Experts of a small language model: 147M parameters, 40 experts in each of 7 layers.
Below are experts of layer 10 (counted from 0) of a mixture-of-experts language model. Rows are named router (the router's row for the expert), gate (a neuron's input weights, with its number), up (a neuron's input weights, with its number), down (a neuron's output weights, with its number) and show model dimensions 320-479. Each number is 200 + 20 x the weight over its row's rms, rounded and kept within 0 to 999.
After each expert's rows: a language model's description of what the expert responds to; "comes before" lists some tokens at least twice as common just after its tokens as in all text. This comes from a sample of Wikipedia text that the model never trained on. Tokens count by the router's weight.

# expert 8
router,180,214,207,202,177,224,215,182,206,193,206,210,199,193,205,230,225,154,210,194,217,223,210,192,200,215,205,198,201,222,204,212,214,191,218,190,237,242,207,202,183,166,194,211,227,198,177,212,198,179,205,211,195,212,217,213,206,192,220,193,172,203,207,173,203,171,189,223,183,185,186,142,183,215,223,203,195,200,192,200,169,195,169,216,195,218,155,194,216,212,169,205,208,205,151,189,208,194,188,192,181,201,232,180,177,166,198,221,224,184,182,204,230,178,171,227,238,226,204,263,268,164,220,196,238,226,210,200,183,195,206,192,206,218,207,238,220,186,217,169,163,212,189,176,192,191,178,191,201,215,198,201,207,178,178,187,194,176,235,229
gate0,170,209,197,195,195,222,195,237,218,205,190,157,215,201,178,213,198,187,162,179,231,216,214,207,201,188,183,212,157,204,197,213,156,220,207,208,218,215,180,212,210,193,163,184,188,178,201,209,191,167,193,195,176,200,196,228,236,195,178,164,234,210,182,198,197,192,183,180,183,213,188,229,198,232,204,217,211,203,216,182,205,211,188,176,211,192,243,208,189,208,198,205,160,219,219,226,177,240,197,175,213,198,230,208,156,193,222,214,220,189,167,208,217,207,200,164,238,222,196,188,200,196,230,219,188,227,217,200,206,209,170,206,213,190,205,186,198,198,165,224,203,192,220,191,217,235,186,248,167,212,214,197,176,201,212,228,259,197,192,204
up0,186,227,175,208,212,169,175,220,224,169,192,209,192,219,203,210,198,207,186,187,193,223,201,173,233,189,175,173,212,205,200,189,192,236,186,187,213,224,202,219,215,186,195,177,194,188,191,195,190,136,189,190,190,211,203,213,206,172,207,182,251,196,182,203,180,201,187,180,174,220,213,270,214,189,220,222,218,205,208,175,184,209,206,162,209,190,200,196,153,197,208,205,197,177,203,205,190,206,197,181,209,208,233,225,189,188,222,219,201,190,211,180,195,204,206,179,230,216,183,224,189,198,200,227,200,226,200,173,237,242,179,203,198,198,205,191,205,236,202,191,192,201,220,188,228,241,196,249,175,231,238,196,154,209,193,194,203,217,194,202
down0,191,204,245,232,203,196,212,231,164,168,186,197,210,196,206,247,206,202,197,177,186,192,188,190,178,216,202,192,168,212,198,221,195,194,210,202,219,201,195,179,186,201,210,176,198,216,222,228,164,206,214,227,179,192,194,220,232,194,218,179,170,206,163,189,217,230,176,217,216,180,185,198,165,183,219,182,208,204,165,168,229,172,209,220,214,176,199,195,180,154,187,248,178,199,214,192,203,199,205,198,202,208,195,206,191,148,189,223,204,175,238,219,180,185,253,191,182,196,170,189,227,228,236,211,212,153,190,212,180,169,223,201,220,205,219,213,202,185,178,199,192,228,236,241,217,166,201,177,175,202,199,178,225,208,200,216,193,198,224,212
What it handles: Time nouns like years, year, day, season, time, th century after numbers, plus the remaining digits of years such as 1991 or 2014.
comes before: ".", ",", " to", " and", ", the", ")"

# expert 22
router,220,191,195,193,203,193,215,196,180,214,214,219,182,185,180,206,211,202,225,199,176,215,192,201,154,179,184,192,201,185,206,213,175,194,154,230,228,194,200,188,215,188,201,186,209,229,171,216,198,182,211,221,211,234,215,209,197,176,204,194,179,196,221,186,198,215,185,179,176,242,216,235,172,183,208,199,199,164,204,215,198,218,196,231,196,234,189,202,192,182,173,197,185,222,253,190,196,191,217,202,206,180,192,214,155,214,178,193,169,204,198,212,223,197,222,220,189,180,177,198,238,200,217,200,190,191,201,221,192,178,213,218,223,210,208,206,198,190,189,192,197,199,202,210,231,200,206,219,203,191,165,173,186,198,192,211,198,202,166,215
gate9,209,213,203,204,215,194,205,174,183,203,188,215,182,199,223,209,233,191,210,215,201,198,242,156,199,206,190,190,187,203,239,173,176,216,203,217,189,193,194,186,212,236,180,182,220,202,199,208,179,145,205,199,227,203,187,206,200,191,198,180,203,191,175,224,199,182,180,176,201,163,221,174,189,197,205,213,197,209,217,234,173,209,218,207,234,178,196,208,182,181,185,201,191,169,186,230,201,212,191,180,173,204,232,198,171,196,189,191,219,158,185,176,211,196,188,200,193,206,176,222,213,195,234,206,166,186,224,215,237,200,212,198,175,242,184,209,174,212,200,211,200,177,187,205,158,234,226,187,279,168,185,192,240,229,196,203,190,173,230,251
up9,207,207,220,226,233,199,217,212,190,190,196,202,186,178,217,200,210,210,200,189,175,195,230,176,194,186,178,185,185,201,241,143,154,195,172,239,220,195,178,173,191,237,184,204,183,231,174,209,198,190,232,226,223,220,208,221,178,190,179,194,214,194,201,218,192,209,164,158,180,196,219,219,175,189,217,186,198,197,162,218,203,201,215,213,196,212,213,210,199,170,178,210,179,217,213,204,179,215,202,176,200,189,203,203,166,240,176,192,200,172,227,206,214,204,202,222,174,190,155,202,232,213,208,211,145,175,206,220,200,202,218,230,200,245,201,211,191,220,178,211,218,214,178,234,181,223,230,209,207,166,191,190,179,200,222,219,222,179,217,216
down9,179,197,244,164,191,198,205,224,208,221,226,186,159,179,217,185,157,209,241,218,178,206,197,162,214,199,173,209,166,192,189,199,175,193,166,190,193,213,220,223,170,235,177,200,214,219,215,225,177,190,200,203,200,212,178,234,224,211,210,182,206,211,184,240,205,176,189,198,202,198,206,213,214,180,163,243,186,213,172,256,231,212,222,236,249,176,179,209,186,192,215,189,245,240,213,187,191,193,188,196,186,179,226,206,202,216,231,185,228,220,187,184,223,230,235,195,229,194,190,194,195,187,180,207,163,210,198,182,231,202,195,179,171,204,209,215,157,192,215,171,204,213,185,202,203,177,188,189,209,192,192,218,196,192,209,205,223,190,218,185
What it handles: Counted amounts and number words after approximators or in tables, such as some 20, about 170, two, several, many.
comes before: ".", " | ", "–", ",", "th", ":"

# expert 18
router,201,216,203,186,212,224,228,191,194,185,156,210,201,196,164,178,243,177,248,218,168,208,225,198,215,227,160,190,215,195,172,210,182,263,220,198,190,202,238,202,197,222,181,244,191,183,219,209,190,215,216,233,235,206,219,185,214,192,200,210,237,199,206,191,194,191,189,189,210,170,174,203,168,195,195,198,176,201,180,235,233,193,200,196,185,238,202,227,187,203,214,203,202,203,217,195,169,220,205,213,161,235,194,208,195,206,209,193,204,231,182,190,187,192,181,196,207,166,221,197,191,212,223,243,208,174,171,247,204,157,229,193,169,185,224,187,213,212,212,226,163,164,203,186,153,226,207,202,218,218,201,187,184,204,195,187,207,179,169,192
gate0,178,187,172,217,183,202,180,217,191,210,202,193,189,170,228,191,212,222,176,200,191,222,206,205,207,231,201,209,174,168,204,197,191,200,183,203,207,176,195,220,173,237,204,186,172,232,175,209,166,216,220,202,217,187,248,192,198,193,218,157,226,191,208,187,169,192,181,191,203,186,205,225,187,206,236,191,192,173,229,185,202,210,244,209,198,167,214,199,204,191,204,257,239,223,195,204,216,203,221,204,186,198,200,207,207,196,233,222,201,194,213,197,206,189,194,169,185,213,205,212,203,218,201,197,175,227,199,205,210,208,204,207,206,198,172,202,157,229,196,238,174,186,191,148,211,247,213,168,209,180,202,198,193,169,221,179,215,193,199,211
up0,193,171,219,170,193,243,225,197,198,193,192,174,212,202,183,207,194,197,237,188,210,163,177,187,214,195,207,159,171,195,182,190,182,206,173,212,217,196,215,175,231,166,198,202,228,146,202,206,210,189,199,194,193,222,184,196,201,219,207,205,187,231,193,179,190,190,213,214,201,216,185,208,189,244,192,175,189,193,218,212,196,150,167,156,192,241,228,220,198,226,190,201,183,208,206,184,183,192,185,219,196,216,243,205,193,176,177,222,220,211,172,222,210,221,219,179,203,190,196,192,217,183,207,246,194,149,146,216,193,188,224,213,195,167,185,214,214,181,212,238,175,208,188,189,209,201,181,195,203,212,185,184,222,198,197,191,207,192,207,166
down0,227,215,202,191,182,223,220,207,184,202,182,205,204,211,189,185,187,208,186,193,231,238,181,217,197,191,190,193,214,193,231,218,200,202,213,199,195,199,191,200,186,213,142,209,186,200,194,213,214,205,218,232,213,205,215,208,191,198,207,204,182,202,192,189,200,233,207,218,178,212,212,193,226,157,193,214,216,180,165,179,174,198,205,206,180,196,201,230,180,168,212,223,202,169,217,194,203,183,209,209,173,202,191,220,201,188,270,218,180,221,185,171,220,211,228,183,181,193,210,195,230,188,194,199,204,210,185,211,206,175,208,183,185,190,181,218,235,217,202,235,202,205,178,251,236,227,199,203,176,197,202,181,186,216,206,188,234,217,208,159
What it handles: Unit letters, digits and symbols in infobox facts, coordinates and measurements, such as m in g·mol, km², UTC+1, density lines.
comes before: " | ", ".", "\n", ") | ", ")", "°"

# expert 34
router,176,188,210,213,200,202,214,177,205,202,219,194,214,211,201,207,232,204,212,225,201,198,185,178,174,204,201,248,190,187,253,199,216,200,184,229,193,192,194,182,174,174,232,197,184,181,197,192,171,245,188,221,169,195,152,207,207,203,183,189,194,190,175,193,193,200,170,238,200,180,197,174,226,193,217,191,214,203,199,185,206,238,168,192,209,192,203,170,159,222,184,211,212,191,249,226,232,174,184,206,195,222,215,204,200,185,204,207,182,212,186,192,208,217,203,182,186,225,175,216,236,199,217,167,201,205,184,169,235,182,214,224,237,223,195,202,200,210,162,189,204,189,212,218,191,207,220,227,179,241,195,212,214,213,214,186,196,236,234,199
gate0,213,204,149,199,162,185,189,182,228,167,164,197,190,190,189,212,206,216,201,219,191,199,206,244,205,190,228,207,183,190,178,187,157,188,213,209,234,206,223,193,198,216,194,178,199,180,216,208,223,221,202,225,191,197,199,221,222,188,214,162,217,201,195,227,204,203,175,227,213,203,190,160,183,164,221,183,205,216,201,196,229,186,240,191,197,222,196,179,176,214,218,190,190,176,186,225,215,203,183,211,185,198,227,234,197,192,191,214,179,186,165,186,221,195,194,195,193,193,232,201,191,213,188,224,193,214,211,176,168,188,185,176,221,201,192,236,193,192,183,191,192,169,176,205,211,172,215,202,174,223,236,196,196,188,196,182,204,223,190,200
up0,174,199,239,183,245,185,185,199,176,207,193,213,213,202,222,225,205,174,210,198,198,206,220,175,198,226,188,200,170,223,227,185,242,220,162,174,210,208,184,213,177,191,193,179,209,211,193,171,170,182,208,204,160,221,214,187,179,190,187,208,213,199,216,162,196,186,233,185,196,195,203,261,183,253,212,226,184,209,202,196,174,189,156,189,205,156,201,224,226,196,177,197,164,207,199,168,165,203,239,191,220,201,196,205,166,190,187,202,241,198,229,222,183,184,198,201,206,188,176,214,214,212,195,210,196,188,203,241,247,212,235,220,199,183,211,180,212,210,224,170,211,249,218,174,172,227,206,188,223,191,155,191,182,230,192,203,206,178,208,196
down0,205,215,198,212,202,206,171,200,208,199,192,217,181,164,207,156,171,192,148,204,212,203,208,244,218,182,207,206,180,191,174,203,209,200,176,206,170,230,192,231,203,191,189,189,189,196,200,230,190,245,218,227,188,224,156,228,208,186,211,204,143,187,173,191,234,207,179,187,212,204,189,184,204,191,223,195,227,200,210,197,170,209,183,183,185,204,198,187,159,196,215,211,179,201,106,217,229,202,168,218,204,215,230,220,203,182,239,175,229,206,211,192,161,196,201,179,236,219,206,167,167,199,230,190,200,185,206,151,188,195,229,197,200,201,167,189,195,188,180,198,186,205,209,201,187,212,196,199,200,186,207,225,205,202,170,166,230,205,218,232
What it handles: Sentence-final periods in biographies and the following subject openers, such as He was, she, and was.
comes before: "\n\n", " The", " He", " In ", " In", " She"

# expert 24
router,185,178,209,219,187,190,193,204,179,220,202,203,170,172,216,204,212,164,232,233,177,200,197,205,186,225,248,229,193,203,220,202,216,192,214,243,203,196,215,184,213,158,196,199,177,225,191,196,180,179,199,221,184,216,142,187,213,211,224,205,221,222,216,203,185,197,190,178,217,166,200,190,203,212,176,181,226,207,165,230,208,220,221,197,205,236,220,189,181,186,151,202,211,175,209,228,220,206,215,194,173,225,182,176,215,210,181,204,155,208,199,236,209,217,210,193,213,214,176,193,244,193,214,187,225,201,172,235,209,204,195,241,191,190,196,215,225,222,190,197,203,199,200,214,203,187,202,187,207,177,201,205,226,196,215,198,207,202,191,201
gate0,166,205,204,183,215,202,176,218,221,204,177,216,193,170,172,182,194,185,194,202,192,194,186,211,162,236,201,187,170,223,193,222,201,206,230,207,218,167,137,207,215,187,200,208,188,189,191,197,190,183,196,228,217,147,182,162,205,209,208,205,215,193,226,177,184,203,170,194,213,210,197,165,223,204,208,177,208,227,199,194,197,205,213,205,206,208,200,229,179,169,185,223,224,197,197,235,171,209,189,192,199,222,199,181,204,185,181,189,179,227,239,219,187,209,226,207,208,224,195,189,234,212,210,215,196,185,194,189,181,194,181,238,251,175,220,206,193,218,184,210,180,206,228,187,215,215,195,162,181,226,184,214,194,218,210,195,215,173,225,168
up0,202,214,223,178,187,174,189,201,225,189,204,218,178,206,171,190,212,157,230,173,189,211,175,196,158,192,184,225,194,198,200,236,200,211,222,226,212,189,131,204,190,209,190,239,186,197,207,194,213,179,221,230,208,186,206,221,215,198,194,241,182,185,201,217,179,183,176,212,185,212,160,201,230,231,171,177,193,179,187,201,176,228,169,212,203,198,204,216,197,212,184,191,229,212,210,223,222,204,172,195,213,217,229,217,214,216,209,195,203,204,185,196,224,168,217,198,232,219,153,204,241,198,250,189,219,202,186,212,195,199,230,189,210,208,220,204,188,178,229,229,189,191,241,227,203,215,218,211,188,200,182,199,183,216,192,200,193,194,199,193
down0,220,213,183,215,202,180,175,161,223,192,214,187,224,206,239,204,182,245,185,203,226,179,211,226,218,197,218,198,237,215,176,189,225,211,179,171,208,185,182,217,231,183,207,178,172,187,198,212,207,232,156,189,221,206,217,195,199,207,229,179,232,217,197,181,205,221,151,189,244,190,220,226,206,195,179,226,205,221,206,219,209,173,196,192,206,205,200,201,199,240,245,195,174,209,166,201,183,164,214,218,189,202,195,178,181,180,196,238,214,189,201,194,192,190,202,198,183,178,201,224,168,219,188,206,203,195,201,205,212,199,192,187,219,217,164,195,190,190,198,217,184,204,179,146,206,218,203,249,203,191,191,190,224,197,208,206,219,215,177,189
What it handles: Line breaks ending markdown table rows after pipes, plus table separator rows, list line breaks and digits ending years like 2022.
comes before: "| ", "|", "-", "|  |", "- ", "="